config.yaml
normalize_top_k: true
lr_router: 0.000956
positions: "rope"
rope_fraction: 1.0
init_std_o: 0.00467
init_out_by_depth: true
lr_head: 0.00965
batch_tokens: 131072
dataset: "wikipedia_en"
Below are experts of layer 2 (counted from 0) of a mixture-of-experts language model. Rows are named router (the router's row for the expert), down (a neuron's output weights, with its number) and show model dimensions 0-255. Each number is 200 + 40 x the weight over its row's rms, rounded and kept within 0 to 999.
After each expert's rows: "raises" lists some tokens whose logits its average output raises strongly, later layers aside; "comes before" lists some tokens at least twice as common just after its tokens as in all text. This comes from a sample of Wikipedia text that the model never trained on. Tokens count by the router's weight.

# expert 106
router,211,199,220,209,187,139,220,204,221,261,251,180,172,182,242,156,183,189,212,179,166,183,260,92,191,136,183,197,213,190,177,225,150,187,106,233,185,123,180,193,166,200,162,140,169,254,222,134,182,247,295,207,194,175,169,155,253,215,225,216,184,183,270,279,131,141,195,221,249,206,204,198,181,240,229,136,169,193,177,215,149,191,237,185,208,175,220,212,174,250,239,208,178,188,239,156,105,218,233,179,176,230,296,214,223,195,182,188,234,215,222,289,145,187,262,158,245,244,267,148,192,223,153,211,155,163,224,185,185,173,182,239,199,122,102,271,238,163,190,147,187,140,226,185,241,190,198,178,317,199,182,181,201,217,153,179,164,175,199,282,152,241,256,189,257,132,199,191,117,186,163,189,197,198,271,228,197,197,184,170,187,215,179,152,197,133,215,276,191,223,172,295,241,124,212,199,185,225,185,183,209,201,197,166,199,246,154,165,174,187,203,239,99,155,195,177,248,171,184,173,188,142,176,229,235,178,155,136,247,125,240,190,150,222,254,228,213,225,211,194,158,137,195,221,155,151,185,158,214,141,210,209,211,295,247,184
down0,208,157,237,172,176,176,188,216,217,187,146,247,269,179,196,193,188,167,124,230,231,209,141,239,198,146,162,222,188,188,146,206,206,286,170,227,174,201,174,189,264,169,148,237,296,261,194,190,214,230,217,196,220,225,253,110,170,189,202,161,152,214,224,162,215,226,281,226,214,111,353,193,156,175,142,201,179,163,208,242,193,241,205,130,155,215,211,213,136,221,171,224,121,214,230,181,256,207,145,232,205,247,189,215,166,254,177,171,107,215,204,205,202,203,196,186,282,124,180,193,194,210,215,230,255,215,265,173,177,164,185,224,179,153,151,231,222,240,274,201,235,226,199,196,187,215,227,264,251,178,180,197,143,138,131,238,177,241,124,208,202,173,157,232,233,149,217,156,208,191,197,141,167,201,250,166,210,210,280,228,170,171,189,222,266,184,217,254,195,216,139,154,257,233,235,156,195,212,209,188,151,223,212,207,164,253,211,212,137,199,157,192,223,303,242,159,131,255,137,205,258,209,200,149,177,265,222,192,212,233,189,218,190,222,124,173,139,140,118,200,170,159,243,244,252,185,314,155,187,210,206,203,172,159,222,219
raises: "alist ", "ologist ", "ual"
comes before: ", ", ". ", "-", "ed ", "ing ", "es "

# expert 162
router,241,210,112,138,176,193,185,208,182,191,217,142,208,176,203,181,187,178,186,187,204,207,200,226,243,225,259,218,228,228,180,255,215,138,211,228,172,145,172,180,249,167,217,214,255,283,244,226,281,231,141,217,149,187,222,127,140,209,185,237,188,240,180,192,117,227,245,226,211,162,124,252,156,212,110,187,184,227,214,233,175,166,132,265,222,174,170,164,214,279,193,176,171,190,224,186,252,291,249,222,137,214,220,156,286,168,245,174,115,244,212,250,191,241,234,203,149,223,163,203,240,233,156,181,175,183,214,221,215,139,175,278,183,260,204,151,245,195,253,132,198,180,211,231,110,220,191,194,171,153,234,234,233,167,247,235,226,203,142,196,226,224,251,170,152,175,244,136,218,198,252,181,213,162,152,210,225,252,145,236,249,134,147,157,252,168,167,172,194,276,130,203,211,257,179,210,163,208,194,233,157,188,213,174,237,184,237,230,211,286,206,115,229,147,295,125,206,160,191,175,203,149,177,191,235,159,230,255,205,190,188,205,169,206,207,165,228,152,93,172,157,159,274,221,208,224,261,253,168,238,151,179,222,149,209,227
down0,225,220,113,233,194,208,163,192,235,266,188,312,176,193,187,255,257,175,205,136,123,250,303,185,156,244,216,198,176,160,183,126,254,256,144,174,226,158,194,238,218,200,239,143,225,138,204,226,180,209,99,184,239,162,235,189,231,172,198,163,184,188,228,184,119,228,210,230,237,155,182,155,242,181,278,191,236,240,212,155,199,246,189,204,163,209,248,235,205,182,276,173,241,165,190,272,190,194,157,183,188,218,153,207,159,220,202,224,148,201,176,244,177,246,221,163,214,278,193,163,244,125,189,206,198,158,221,181,169,242,188,158,227,198,149,237,150,233,200,179,254,193,198,204,216,278,325,257,145,181,219,155,263,132,147,200,214,166,144,212,181,189,176,258,162,221,196,199,250,204,252,235,211,227,145,188,148,187,201,215,243,207,140,192,196,254,257,329,268,209,201,126,206,163,234,241,203,254,187,227,251,192,230,189,263,194,183,248,229,207,165,202,205,208,184,212,160,205,253,188,173,209,234,242,164,180,159,322,262,238,289,262,158,218,155,252,186,183,179,193,177,188,187,230,185,169,219,209,176,225,263,216,150,177,185,243
raises: "aling ", "eding ", "ating", "bu", "ș", "ave"
comes before: ", ", "-", ". ", "z ", "e", "\" "

# expert 1
router,193,145,244,209,207,204,259,286,145,212,229,200,179,234,217,211,152,287,228,195,214,153,178,242,207,197,250,214,185,198,229,211,225,211,116,257,194,196,163,268,185,160,156,186,222,92,189,215,225,180,198,220,213,229,215,202,281,227,180,214,217,180,236,198,243,148,195,252,213,226,204,182,175,171,278,190,216,164,255,220,187,134,187,188,190,143,217,189,219,184,155,198,169,174,215,237,229,261,131,140,172,160,248,263,127,277,238,154,207,135,228,194,129,236,166,158,180,185,232,220,260,118,259,212,183,235,89,194,238,191,246,172,292,159,173,194,158,194,140,255,163,149,220,193,192,205,175,256,256,162,216,265,249,193,198,178,189,185,257,200,243,230,185,246,213,258,152,230,144,193,164,186,244,232,232,189,247,272,156,186,119,202,201,233,200,226,210,203,157,99,222,218,163,242,231,201,150,137,208,181,182,184,191,112,171,159,176,213,186,148,179,252,196,109,169,150,203,140,218,218,189,215,185,195,149,192,297,237,204,172,271,214,219,168,236,183,277,211,258,207,163,242,208,151,240,107,148,185,211,236,122,187,186,185,158,164
down0,265,218,250,216,216,182,222,241,257,237,202,278,270,152,201,236,194,215,173,249,212,170,206,169,222,223,173,174,258,190,111,238,176,188,189,183,207,210,191,215,196,235,275,218,183,121,203,157,212,198,193,225,139,211,214,220,203,235,171,188,254,263,265,169,245,174,191,235,170,208,226,261,239,258,223,259,248,227,200,241,230,185,226,138,204,220,156,177,151,218,277,208,131,182,172,207,200,185,146,231,143,225,233,136,202,183,108,244,196,182,181,220,181,210,162,234,191,208,208,134,265,185,166,205,228,203,172,273,206,257,229,241,291,191,149,220,220,193,247,251,206,177,201,222,215,166,124,151,196,211,171,103,182,214,230,229,269,127,277,147,175,237,166,277,130,262,204,232,253,177,193,279,262,171,209,180,141,196,234,214,163,220,146,224,198,200,150,258,129,186,24,275,187,139,218,181,187,210,235,218,271,225,221,200,219,190,141,188,278,153,175,257,182,209,198,213,169,176,196,234,257,182,211,237,163,216,159,180,228,229,203,183,151,240,148,238,218,152,223,145,204,269,162,190,191,228,121,146,229,210,188,183,214,187,194,217
raises: "those ", "his ", "he ", "some "
comes before: "the ", "he ", "it ", "she ", "they ", "The "

# expert 245
router,142,187,198,208,206,125,158,229,159,238,272,220,158,267,182,211,232,246,227,208,246,192,181,149,212,172,222,219,180,202,195,236,212,227,196,203,196,236,250,159,179,187,185,250,201,160,142,240,139,228,203,176,167,179,171,166,239,218,203,160,235,238,108,266,241,257,155,164,203,222,177,128,133,187,140,191,282,232,175,214,137,266,213,238,196,170,213,162,204,208,228,204,212,155,188,225,256,199,174,270,117,205,187,168,260,251,166,271,219,171,164,216,253,147,278,181,198,111,202,221,141,231,240,164,140,198,253,253,241,196,192,171,193,214,176,224,152,125,198,155,117,200,267,159,159,173,206,198,234,228,233,254,216,221,250,210,150,218,134,250,202,138,227,247,188,224,179,210,187,208,245,189,126,229,196,162,221,295,252,258,275,150,174,164,191,176,148,171,189,250,121,199,167,183,125,218,161,269,217,190,252,153,199,224,230,175,193,128,230,230,222,187,248,208,207,155,230,173,242,207,172,222,195,276,149,189,119,191,200,176,149,227,215,267,199,191,188,271,166,213,164,225,104,214,105,265,173,252,238,198,135,180,196,162,179,200
down0,201,215,158,206,216,245,169,209,199,189,134,226,202,235,166,184,230,256,210,191,228,188,278,186,262,222,148,222,168,254,129,144,169,216,213,137,219,135,222,221,153,190,147,260,268,241,232,191,275,223,193,263,205,207,211,180,184,241,247,188,172,168,159,209,249,206,251,157,136,210,179,228,152,131,218,219,161,145,202,222,267,235,92,239,202,167,208,212,281,202,212,229,202,185,192,199,144,251,202,310,192,219,129,243,241,266,161,142,273,214,197,270,192,238,229,208,174,157,180,222,226,251,196,197,156,217,228,257,216,199,245,175,197,141,216,185,209,232,110,228,153,263,149,172,232,228,181,224,215,190,180,191,214,126,210,159,222,148,101,234,221,192,204,147,242,240,257,229,184,137,233,283,184,236,300,167,215,128,160,172,283,178,225,203,189,189,182,217,202,175,177,223,207,218,232,195,196,258,229,228,269,213,144,291,114,166,216,154,275,251,166,214,189,190,167,205,295,193,158,190,174,178,249,217,207,193,206,210,253,184,246,188,146,284,252,213,156,211,171,233,223,175,202,212,233,143,189,219,178,212,215,295,215,186,225,195
raises: "| ", "– ", "was ", "as ", "|", "Note"
comes before: "\n", "- ", "\n\n", "| ", "(", "is "

# expert 255
router,239,265,195,194,204,195,198,183,133,232,119,104,149,233,263,180,158,276,210,198,218,217,187,267,193,235,161,193,179,205,183,206,244,171,185,236,208,180,115,200,225,145,142,236,174,209,212,177,286,233,277,219,190,220,172,200,222,238,193,238,242,251,203,237,261,135,156,227,200,212,230,210,201,219,199,95,179,163,219,179,197,232,204,201,171,179,205,209,187,169,202,279,251,201,231,116,167,234,137,180,170,123,253,195,162,179,266,193,241,155,221,163,132,199,129,306,188,166,184,145,125,184,154,255,152,245,228,189,235,254,214,215,236,247,215,222,206,132,170,257,225,175,224,145,182,227,197,207,192,168,215,155,261,206,173,184,210,164,239,144,168,228,158,129,156,161,200,152,151,165,201,257,162,215,270,144,120,168,195,212,194,146,234,207,127,202,212,147,214,147,162,225,188,242,179,210,176,167,201,147,165,128,128,134,269,194,181,211,167,193,176,226,198,218,169,221,179,151,199,236,128,260,223,216,189,185,211,165,195,227,133,194,229,208,214,184,160,197,193,199,168,292,177,128,223,244,285,158,167,178,224,218,195,211,262,311
down0,292,186,262,161,236,228,241,198,173,152,241,231,200,109,188,116,258,226,211,179,201,272,222,159,233,140,155,204,202,218,188,165,162,216,255,262,182,227,155,187,226,166,244,174,153,202,226,187,183,222,195,225,158,180,219,189,203,235,193,129,216,170,195,196,166,219,232,178,183,197,174,187,219,180,245,231,208,221,202,156,204,194,154,195,180,177,170,188,186,172,174,185,261,140,240,182,158,195,185,177,240,217,309,203,182,103,270,160,210,193,159,188,220,225,155,224,188,234,182,198,272,179,208,218,237,196,233,230,154,223,147,217,202,247,247,199,187,206,175,226,160,195,195,255,240,210,162,127,202,279,174,173,272,170,228,298,268,168,205,164,195,259,144,196,198,254,247,125,197,254,186,260,242,224,195,146,142,278,191,225,212,184,184,207,296,278,198,123,156,186,166,239,233,129,226,84,285,107,227,244,206,197,232,206,168,161,178,191,176,160,180,231,179,229,202,241,133,190,224,249,217,251,244,254,180,201,208,186,184,249,196,251,238,203,219,123,166,177,217,205,172,153,197,97,172,205,264,187,258,222,112,229,136,147,180,140
raises: "from ", "by ", "in "
comes before: "to ", "by ", "in ", "the ", "that ", "of "

# expert 97
router,232,264,185,225,214,152,128,207,243,261,245,208,235,254,183,181,173,194,174,150,200,264,161,180,242,264,222,213,175,217,142,217,160,250,206,157,172,233,228,217,126,182,181,178,164,165,267,204,176,244,163,157,187,269,188,270,189,205,213,193,186,177,207,221,104,187,259,208,238,162,165,227,203,198,257,144,175,205,172,196,152,188,232,157,185,170,176,225,208,270,148,147,166,263,211,265,151,202,218,157,141,222,166,216,133,158,165,125,172,184,188,173,210,237,216,177,164,241,199,238,198,177,222,187,127,181,125,202,236,191,197,145,239,281,207,208,247,227,113,289,222,287,239,220,205,227,178,227,260,253,223,175,240,183,167,210,183,261,156,195,227,240,201,225,200,233,262,266,123,190,190,251,191,166,225,172,124,157,185,214,247,214,128,237,211,274,204,175,154,198,295,263,118,278,219,235,140,216,209,145,144,151,202,184,151,159,192,248,204,221,185,243,211,171,156,157,163,204,202,218,161,201,152,222,162,160,204,237,228,172,201,207,206,129,269,212,274,196,169,128,141,156,170,252,146,179,249,204,231,160,238,221,237,163,166,125
down0,210,167,167,241,209,211,147,200,269,188,199,191,252,219,147,230,231,238,218,153,150,205,161,248,180,261,263,239,189,212,299,217,174,188,206,176,190,197,181,176,237,117,246,206,214,260,202,177,173,289,237,116,184,236,193,182,237,296,252,207,216,243,188,152,144,140,220,155,190,188,191,202,225,196,191,191,168,240,221,166,188,163,188,222,144,228,153,144,262,240,143,175,169,223,238,195,162,154,202,191,284,187,153,217,164,221,201,169,197,187,239,132,240,217,140,179,164,238,131,266,182,239,219,189,211,128,236,283,200,189,233,171,139,202,229,204,196,193,132,199,157,156,203,186,200,209,186,162,198,160,290,222,161,206,172,165,191,194,174,229,216,146,179,207,244,223,227,231,212,148,281,158,215,197,165,261,236,182,149,204,218,218,204,214,233,218,155,183,214,172,231,219,141,239,94,230,175,56,213,163,173,156,185,199,154,164,226,129,201,271,207,181,120,141,225,185,140,248,203,146,187,248,138,231,200,205,161,197,228,142,261,228,181,160,187,221,233,141,172,187,186,234,194,114,187,200,300,122,201,184,207,256,207,200,290,131
raises: "including ", "but ", "with ", "while ", "which ", "and "
comes before: "and ", "which ", "but ", "the ", "he ", "including "

# expert 105
router,216,279,212,178,266,217,201,204,249,237,250,201,276,224,156,216,165,138,139,242,261,241,248,176,221,271,211,190,226,203,236,242,241,276,140,208,192,241,128,266,199,236,183,169,254,206,173,182,169,157,157,214,152,160,154,199,211,189,164,163,240,168,217,246,261,182,143,169,165,219,189,250,250,173,230,183,186,223,190,205,130,165,207,251,166,269,176,172,164,125,200,245,140,123,185,191,152,287,261,151,148,211,202,223,243,288,192,231,238,178,205,243,221,264,185,203,212,194,263,228,231,196,223,168,170,222,149,230,158,190,218,219,133,206,162,232,170,145,244,152,176,235,228,249,175,207,233,221,154,213,218,280,229,172,274,214,259,172,194,206,262,171,184,131,253,271,143,213,142,150,258,195,279,216,227,214,266,217,128,242,251,190,246,217,158,184,182,199,286,239,157,232,173,232,211,219,274,225,182,241,219,237,232,169,176,163,192,185,249,218,267,224,170,195,158,269,251,174,220,174,148,149,157,170,151,164,180,128,172,194,183,268,185,207,267,224,172,129,198,167,188,226,184,126,237,199,175,213,197,166,187,168,231,242,135,219
down0,233,219,206,207,247,161,236,174,154,204,172,206,259,202,132,146,188,180,240,162,236,226,180,211,202,207,134,244,151,151,214,213,132,203,107,268,222,291,213,160,186,133,82,164,160,239,177,249,194,218,176,249,149,206,228,216,205,134,160,200,171,189,168,200,243,153,121,197,198,193,198,217,174,157,164,171,185,233,197,118,184,219,205,264,219,143,232,194,221,107,230,175,136,229,180,233,193,156,186,162,210,198,166,174,213,230,222,134,241,154,273,223,237,86,262,159,157,185,239,197,163,221,248,175,165,178,153,256,193,171,220,192,150,227,188,246,169,222,137,175,203,221,254,139,199,231,161,164,181,197,167,286,226,195,202,290,234,207,146,189,196,211,176,162,188,110,247,136,191,166,221,215,225,237,214,243,241,215,209,184,183,207,238,258,225,173,213,188,183,206,211,172,164,188,155,136,216,228,234,168,135,168,187,244,175,179,255,205,228,200,226,221,230,170,283,217,255,214,139,167,180,184,238,252,239,150,228,208,252,121,158,178,209,81,284,129,239,208,201,201,191,154,221,155,276,155,220,243,137,169,181,257,215,187,233,248
raises: "=== ", "== ", "==== ", "==", "===", "Scientific "
comes before: "- ", "==", "\n", "| ", "\n\n", "==="

# expert 233
router,286,199,233,210,237,178,217,150,119,264,242,155,226,137,253,152,237,260,222,138,170,186,251,278,209,174,239,203,148,218,254,213,163,230,198,266,201,165,245,155,210,171,177,238,148,202,203,198,223,199,226,169,219,150,172,190,239,240,268,128,259,237,180,139,207,182,208,180,158,201,199,195,132,187,235,246,188,171,207,183,182,232,191,217,243,296,195,124,234,240,156,177,209,130,230,139,174,193,185,263,280,253,271,207,234,121,148,201,197,121,144,245,194,179,206,189,229,253,190,176,178,93,207,255,155,155,175,186,212,196,160,217,229,161,238,212,191,148,222,243,156,274,200,176,256,262,179,212,218,142,203,217,163,221,176,196,191,215,206,217,191,225,166,212,226,149,231,216,104,217,160,260,146,296,172,205,125,227,230,212,231,189,175,224,173,225,275,171,161,223,158,162,130,181,184,173,192,206,216,224,210,190,205,175,238,172,147,166,152,160,120,209,159,232,220,218,189,155,236,266,182,228,123,185,161,239,210,260,243,148,183,205,254,210,165,212,254,249,226,209,204,133,242,212,165,170,255,150,156,191,224,98,207,205,243,144
down0,245,234,246,190,273,232,204,208,233,198,286,154,214,165,123,149,123,235,162,219,236,212,239,144,216,191,202,175,189,246,249,205,270,182,219,234,199,202,185,171,191,182,218,228,187,180,143,232,226,280,142,179,231,235,240,280,131,220,151,147,187,116,183,196,219,155,159,227,142,135,165,214,203,203,159,229,270,179,168,195,187,255,173,155,224,237,180,179,204,148,257,246,121,218,246,234,178,132,170,184,225,177,150,141,140,218,218,180,120,211,244,174,134,161,204,179,190,213,219,132,204,127,230,234,191,227,165,191,132,204,135,194,156,205,194,253,146,207,208,249,203,214,177,181,212,251,220,151,204,79,199,159,205,228,180,198,244,181,177,225,212,148,239,129,197,183,236,214,224,189,257,184,168,170,178,217,171,133,218,231,198,177,227,235,193,118,136,182,162,227,268,140,218,203,186,194,173,153,193,216,163,155,124,281,227,156,230,119,221,175,231,246,132,249,156,138,222,186,245,115,221,166,175,171,168,228,196,182,154,250,161,161,186,137,176,178,207,211,262,146,175,246,107,188,215,209,220,198,224,167,172,195,275,250,234,130
raises: "for ", "with ", "to ", "of ", "at "
comes before: "of ", "the ", "to ", "in ", "with ", "and "

# expert 114
router,168,236,192,230,230,235,185,149,178,283,229,135,215,232,195,227,160,224,204,302,205,205,226,182,177,253,259,217,221,202,217,224,169,225,167,205,177,231,155,215,214,175,186,206,278,142,228,215,210,164,182,159,179,141,157,178,242,197,234,251,265,173,182,241,213,256,220,171,157,263,217,218,251,169,240,146,155,220,261,184,149,226,187,194,193,230,226,144,202,148,147,227,236,138,253,173,196,213,235,120,163,178,245,280,194,275,170,236,199,235,211,251,245,218,248,170,201,179,209,253,248,117,248,189,120,163,174,232,144,200,291,183,142,274,155,187,168,184,227,239,201,268,168,187,183,129,206,263,223,264,226,237,196,209,188,198,189,152,236,188,170,247,285,184,238,232,146,238,150,208,189,234,291,235,123,185,262,139,147,277,230,207,149,167,174,147,158,266,212,174,281,246,138,173,227,208,198,180,210,170,199,128,227,161,260,162,209,201,220,192,241,220,134,219,139,192,203,151,254,273,182,159,167,186,216,185,190,204,211,123,227,210,170,173,165,249,179,226,132,113,147,207,180,175,179,183,210,142,184,159,260,234,235,190,186,218
down0,214,187,279,213,225,159,285,194,208,186,124,222,180,235,211,187,206,125,194,182,151,210,174,201,204,159,219,208,117,187,262,197,243,143,240,152,169,173,175,243,135,223,190,187,189,183,159,168,205,265,212,246,248,259,236,210,164,160,172,185,196,167,177,250,255,173,230,264,296,176,202,253,140,194,263,185,159,141,132,216,223,202,236,196,214,131,241,256,164,169,182,240,251,199,152,179,251,175,185,229,267,191,204,215,155,188,164,203,218,282,194,165,117,170,199,150,164,201,226,210,196,232,195,226,206,206,224,243,261,157,161,247,194,148,152,227,178,216,211,243,187,170,128,167,174,220,229,235,153,153,171,187,129,252,250,171,266,171,173,205,223,147,198,269,252,119,207,223,240,223,200,156,242,178,202,176,199,227,163,233,161,187,196,212,228,185,187,224,211,239,146,264,255,110,234,189,195,150,208,121,179,211,222,283,167,168,178,165,249,200,182,160,267,226,173,221,199,198,158,137,182,157,165,200,206,222,214,132,193,255,136,256,195,80,187,229,277,199,213,208,261,139,190,268,180,266,274,281,225,231,141,170,176,130,208,202
raises: "| ", "=== ", "== ", "==== ", "==", "- "
comes before: "- ", "The ", "==", "== ", "In ", "==="

# expert 80
router,214,199,133,218,212,196,207,159,257,231,239,162,236,178,216,220,183,202,197,217,216,137,130,181,255,219,243,221,205,202,146,243,185,95,182,283,214,141,203,179,256,225,218,242,219,192,262,190,219,222,231,212,277,201,188,201,177,173,242,234,163,126,202,219,96,214,218,208,146,179,163,259,143,214,156,114,282,243,191,206,220,172,174,184,180,206,198,150,184,233,215,189,210,208,207,223,157,262,247,222,153,207,191,213,244,297,220,251,217,211,218,215,218,195,219,214,190,197,221,143,226,198,224,210,196,213,261,227,268,181,213,257,138,151,229,192,216,175,210,140,136,198,228,227,161,177,255,203,160,125,214,227,256,158,232,227,207,209,180,187,177,263,180,206,107,155,185,263,131,138,154,160,144,147,128,232,298,155,190,221,214,189,267,156,193,202,194,128,258,278,321,183,249,189,151,215,237,228,176,139,257,197,167,252,230,203,237,196,161,232,141,226,219,177,223,197,298,166,177,164,268,131,120,196,214,217,214,194,222,164,251,178,177,216,253,156,260,222,205,104,183,192,217,234,170,164,174,192,148,166,204,185,239,259,199,194
down0,129,122,166,218,208,258,172,147,195,242,183,197,180,159,209,209,186,184,145,148,210,164,213,242,200,260,140,174,194,119,176,207,126,231,160,173,239,236,180,226,233,234,151,178,229,210,230,216,168,204,196,200,170,267,198,213,244,188,137,168,104,204,196,142,203,245,146,179,186,266,226,198,139,168,238,276,147,208,204,259,164,211,218,186,178,186,213,261,212,224,209,256,196,189,117,200,195,148,210,217,142,221,175,198,193,170,158,187,265,172,167,247,224,220,230,93,198,178,185,237,198,180,167,220,172,145,172,85,149,160,293,183,197,151,236,225,114,156,202,241,204,207,136,143,245,219,229,185,202,176,114,230,175,242,224,149,223,211,229,205,188,135,186,205,189,160,275,144,264,146,208,195,204,285,197,241,263,222,206,183,190,257,139,206,168,152,190,222,216,158,260,161,134,204,142,193,181,206,220,222,153,201,201,213,173,145,167,181,210,267,305,173,213,215,227,157,201,177,221,242,248,243,253,194,172,247,156,239,177,194,254,223,243,160,220,268,195,216,152,247,271,229,90,153,256,199,209,185,283,213,160,159,180,228,209,181
raises: "ques ", "q ", "ć ", "que ", "x ", "ke "
comes before: ", ", ". ", "-", "\n", "'", "\" "

# expert 191
router,223,284,198,259,199,224,249,208,126,192,237,148,229,252,232,148,199,165,207,165,173,202,143,242,212,221,229,188,183,185,166,191,170,214,203,185,194,211,199,191,235,158,181,175,155,238,234,246,162,127,257,293,209,225,178,263,228,215,272,230,255,166,113,232,266,217,224,196,171,227,166,175,194,217,155,195,151,191,232,203,139,250,203,189,162,178,212,184,59,215,154,256,176,136,210,164,222,260,206,291,186,264,264,167,228,116,257,223,171,224,171,303,187,225,184,181,206,188,179,189,190,111,202,230,214,172,168,198,194,203,191,226,219,242,158,237,215,161,239,234,278,133,226,191,205,215,182,175,230,158,200,206,138,221,178,191,164,200,229,178,236,237,199,155,218,152,189,244,179,233,278,242,126,197,187,170,190,202,160,214,268,196,243,148,162,100,174,230,188,198,176,231,195,257,210,187,182,243,219,175,279,156,134,170,193,171,193,244,164,162,172,173,235,215,177,212,150,269,252,229,241,246,251,240,234,190,148,237,140,128,137,212,137,250,180,188,221,137,232,224,173,203,200,185,242,256,191,188,201,198,176,149,211,294,316,163
down0,191,164,186,155,210,217,231,178,227,150,214,247,178,167,236,263,230,179,142,214,169,214,146,157,209,211,138,274,178,179,182,189,209,245,200,183,195,164,186,165,216,225,164,237,231,180,133,234,255,160,210,217,183,116,203,204,126,197,155,251,259,157,256,218,259,169,196,196,273,165,221,189,233,231,247,141,219,207,168,216,248,180,192,239,194,237,221,192,158,203,213,226,217,249,213,202,283,300,298,223,187,194,195,197,236,205,210,193,190,223,138,161,226,226,204,243,172,246,169,219,106,174,140,157,185,143,250,223,223,203,180,257,230,209,174,234,158,215,259,181,184,244,155,250,194,175,210,147,234,151,238,194,248,190,164,263,259,172,204,230,234,239,215,248,254,166,156,204,184,187,252,277,150,258,83,163,184,204,171,250,132,206,230,151,172,135,118,230,170,227,178,178,225,193,161,201,198,203,155,161,302,222,171,212,165,252,163,231,196,190,133,227,238,176,250,185,163,160,209,202,207,164,246,229,148,182,344,189,215,135,145,134,151,226,226,142,237,106,232,162,212,164,238,214,235,148,273,180,233,168,187,227,137,208,183,188
raises: "led ", "helped ", "beh", "was", "reached ", "attacked "
comes before: "the ", "of ", "to ", "a ", "in ", "be "

# expert 244
router,138,124,209,210,243,187,166,202,166,188,231,193,196,250,176,145,160,253,177,200,243,205,207,202,166,132,181,225,156,178,251,226,215,189,136,244,206,149,207,249,239,162,221,173,197,252,178,225,209,165,210,267,174,289,318,265,213,199,245,229,239,118,212,174,224,219,297,163,250,209,197,182,164,221,274,237,138,123,265,184,131,227,266,135,253,228,160,185,200,131,190,186,217,213,198,206,209,176,219,227,228,238,202,211,168,167,129,125,179,271,244,184,216,248,196,249,180,193,239,260,238,145,234,168,143,131,152,243,243,140,139,199,247,177,156,225,179,138,152,272,258,134,195,243,152,300,232,232,191,283,219,179,200,169,201,163,214,144,243,134,235,183,192,228,172,236,204,142,133,131,185,203,250,249,202,234,238,174,152,214,178,229,276,204,227,254,196,167,205,199,223,237,229,216,185,221,147,176,184,154,163,221,205,206,134,152,182,240,183,162,232,193,186,163,225,213,147,195,153,171,180,221,140,187,196,171,216,185,231,225,238,176,277,212,154,159,138,212,156,169,218,174,186,152,167,195,165,190,153,160,218,139,266,174,179,154
down0,216,190,259,171,223,232,133,254,215,113,197,159,220,250,258,187,187,227,174,179,231,226,213,234,187,209,228,259,238,220,278,195,164,259,154,226,190,204,240,141,158,217,238,212,255,224,184,195,207,136,217,189,185,200,248,198,229,163,239,192,261,180,242,187,293,199,255,195,185,165,201,138,215,226,208,166,213,235,216,76,196,169,180,210,195,244,175,135,236,154,175,105,187,165,208,226,164,230,166,272,126,264,168,203,196,217,277,197,193,147,254,289,217,249,169,155,169,136,254,108,235,187,155,210,250,160,185,300,256,224,197,228,238,174,221,170,188,181,195,155,205,203,274,253,196,211,204,177,171,145,189,170,185,190,258,204,257,225,227,232,243,214,184,211,226,244,159,189,156,206,190,149,196,173,198,189,245,183,106,174,159,196,238,235,177,244,212,157,187,199,161,225,199,219,190,285,255,275,117,293,225,219,214,164,234,242,170,227,219,126,168,178,183,132,242,245,169,199,180,194,215,265,228,216,237,173,131,108,172,213,175,206,225,233,171,202,150,205,184,232,204,127,211,185,171,163,168,221,178,226,167,251,195,268,89,238
raises: "he ", "they ", "it ", "its ", "the ", "she "
comes before: "the ", "\n\n", "he ", "The ", "a ", "they "

# expert 153
router,201,189,202,195,225,191,272,248,291,235,166,265,153,215,169,184,231,207,180,199,231,255,180,176,240,171,272,209,196,146,194,189,266,247,188,170,207,255,219,171,126,225,188,243,251,180,196,253,181,215,191,237,179,217,150,214,209,216,189,200,176,170,185,224,191,240,125,224,239,197,156,131,207,174,210,253,295,238,150,184,183,200,266,209,232,187,189,178,209,198,217,228,273,154,189,223,282,199,127,189,211,258,195,209,216,234,266,239,234,100,150,110,251,187,136,222,182,148,145,218,140,252,179,195,168,198,185,222,279,186,204,124,219,134,132,143,172,276,144,149,132,220,209,198,107,216,200,124,203,213,244,167,219,177,230,186,224,215,221,206,249,123,184,229,156,254,155,230,229,186,183,220,208,190,167,190,233,192,275,154,234,119,178,140,204,218,205,195,186,189,147,156,183,107,180,198,229,266,198,141,258,158,191,268,148,232,107,198,175,236,157,186,256,128,207,191,259,246,135,171,171,245,233,188,154,175,154,181,208,200,162,270,216,220,206,178,220,195,123,234,203,150,174,259,181,251,196,187,234,250,181,213,146,198,170,208
down0,228,264,179,237,227,243,221,212,180,125,251,127,212,159,224,165,178,206,177,192,179,198,168,178,232,215,163,176,148,272,246,237,235,110,166,271,206,206,228,136,166,228,225,223,175,257,181,182,208,184,283,222,194,162,116,150,215,183,231,196,124,242,208,196,153,180,218,229,261,233,246,157,182,154,218,195,221,210,187,221,232,242,184,197,237,203,147,255,162,207,217,262,225,167,193,190,247,200,177,191,172,112,168,228,172,171,229,127,194,215,261,177,193,197,215,237,280,177,270,189,152,225,203,292,211,221,243,191,187,193,194,138,242,162,159,183,206,186,235,230,145,263,155,183,231,221,185,179,154,200,249,251,290,168,129,140,251,202,168,228,150,248,211,122,209,110,209,203,200,225,165,201,309,263,167,239,208,205,134,164,203,190,273,170,183,196,174,194,201,201,134,112,149,118,232,133,234,157,236,189,160,263,127,277,248,178,180,142,223,190,220,153,187,224,136,218,204,232,209,214,192,280,221,189,172,155,158,186,179,292,245,124,235,130,144,193,191,243,224,182,209,196,279,230,213,225,177,220,179,225,210,211,207,169,207,204
raises: "| ", "|", "= ", "has ", "- ", "— "
comes before: "| ", "|", "\n", "(", "– ", "\n\n"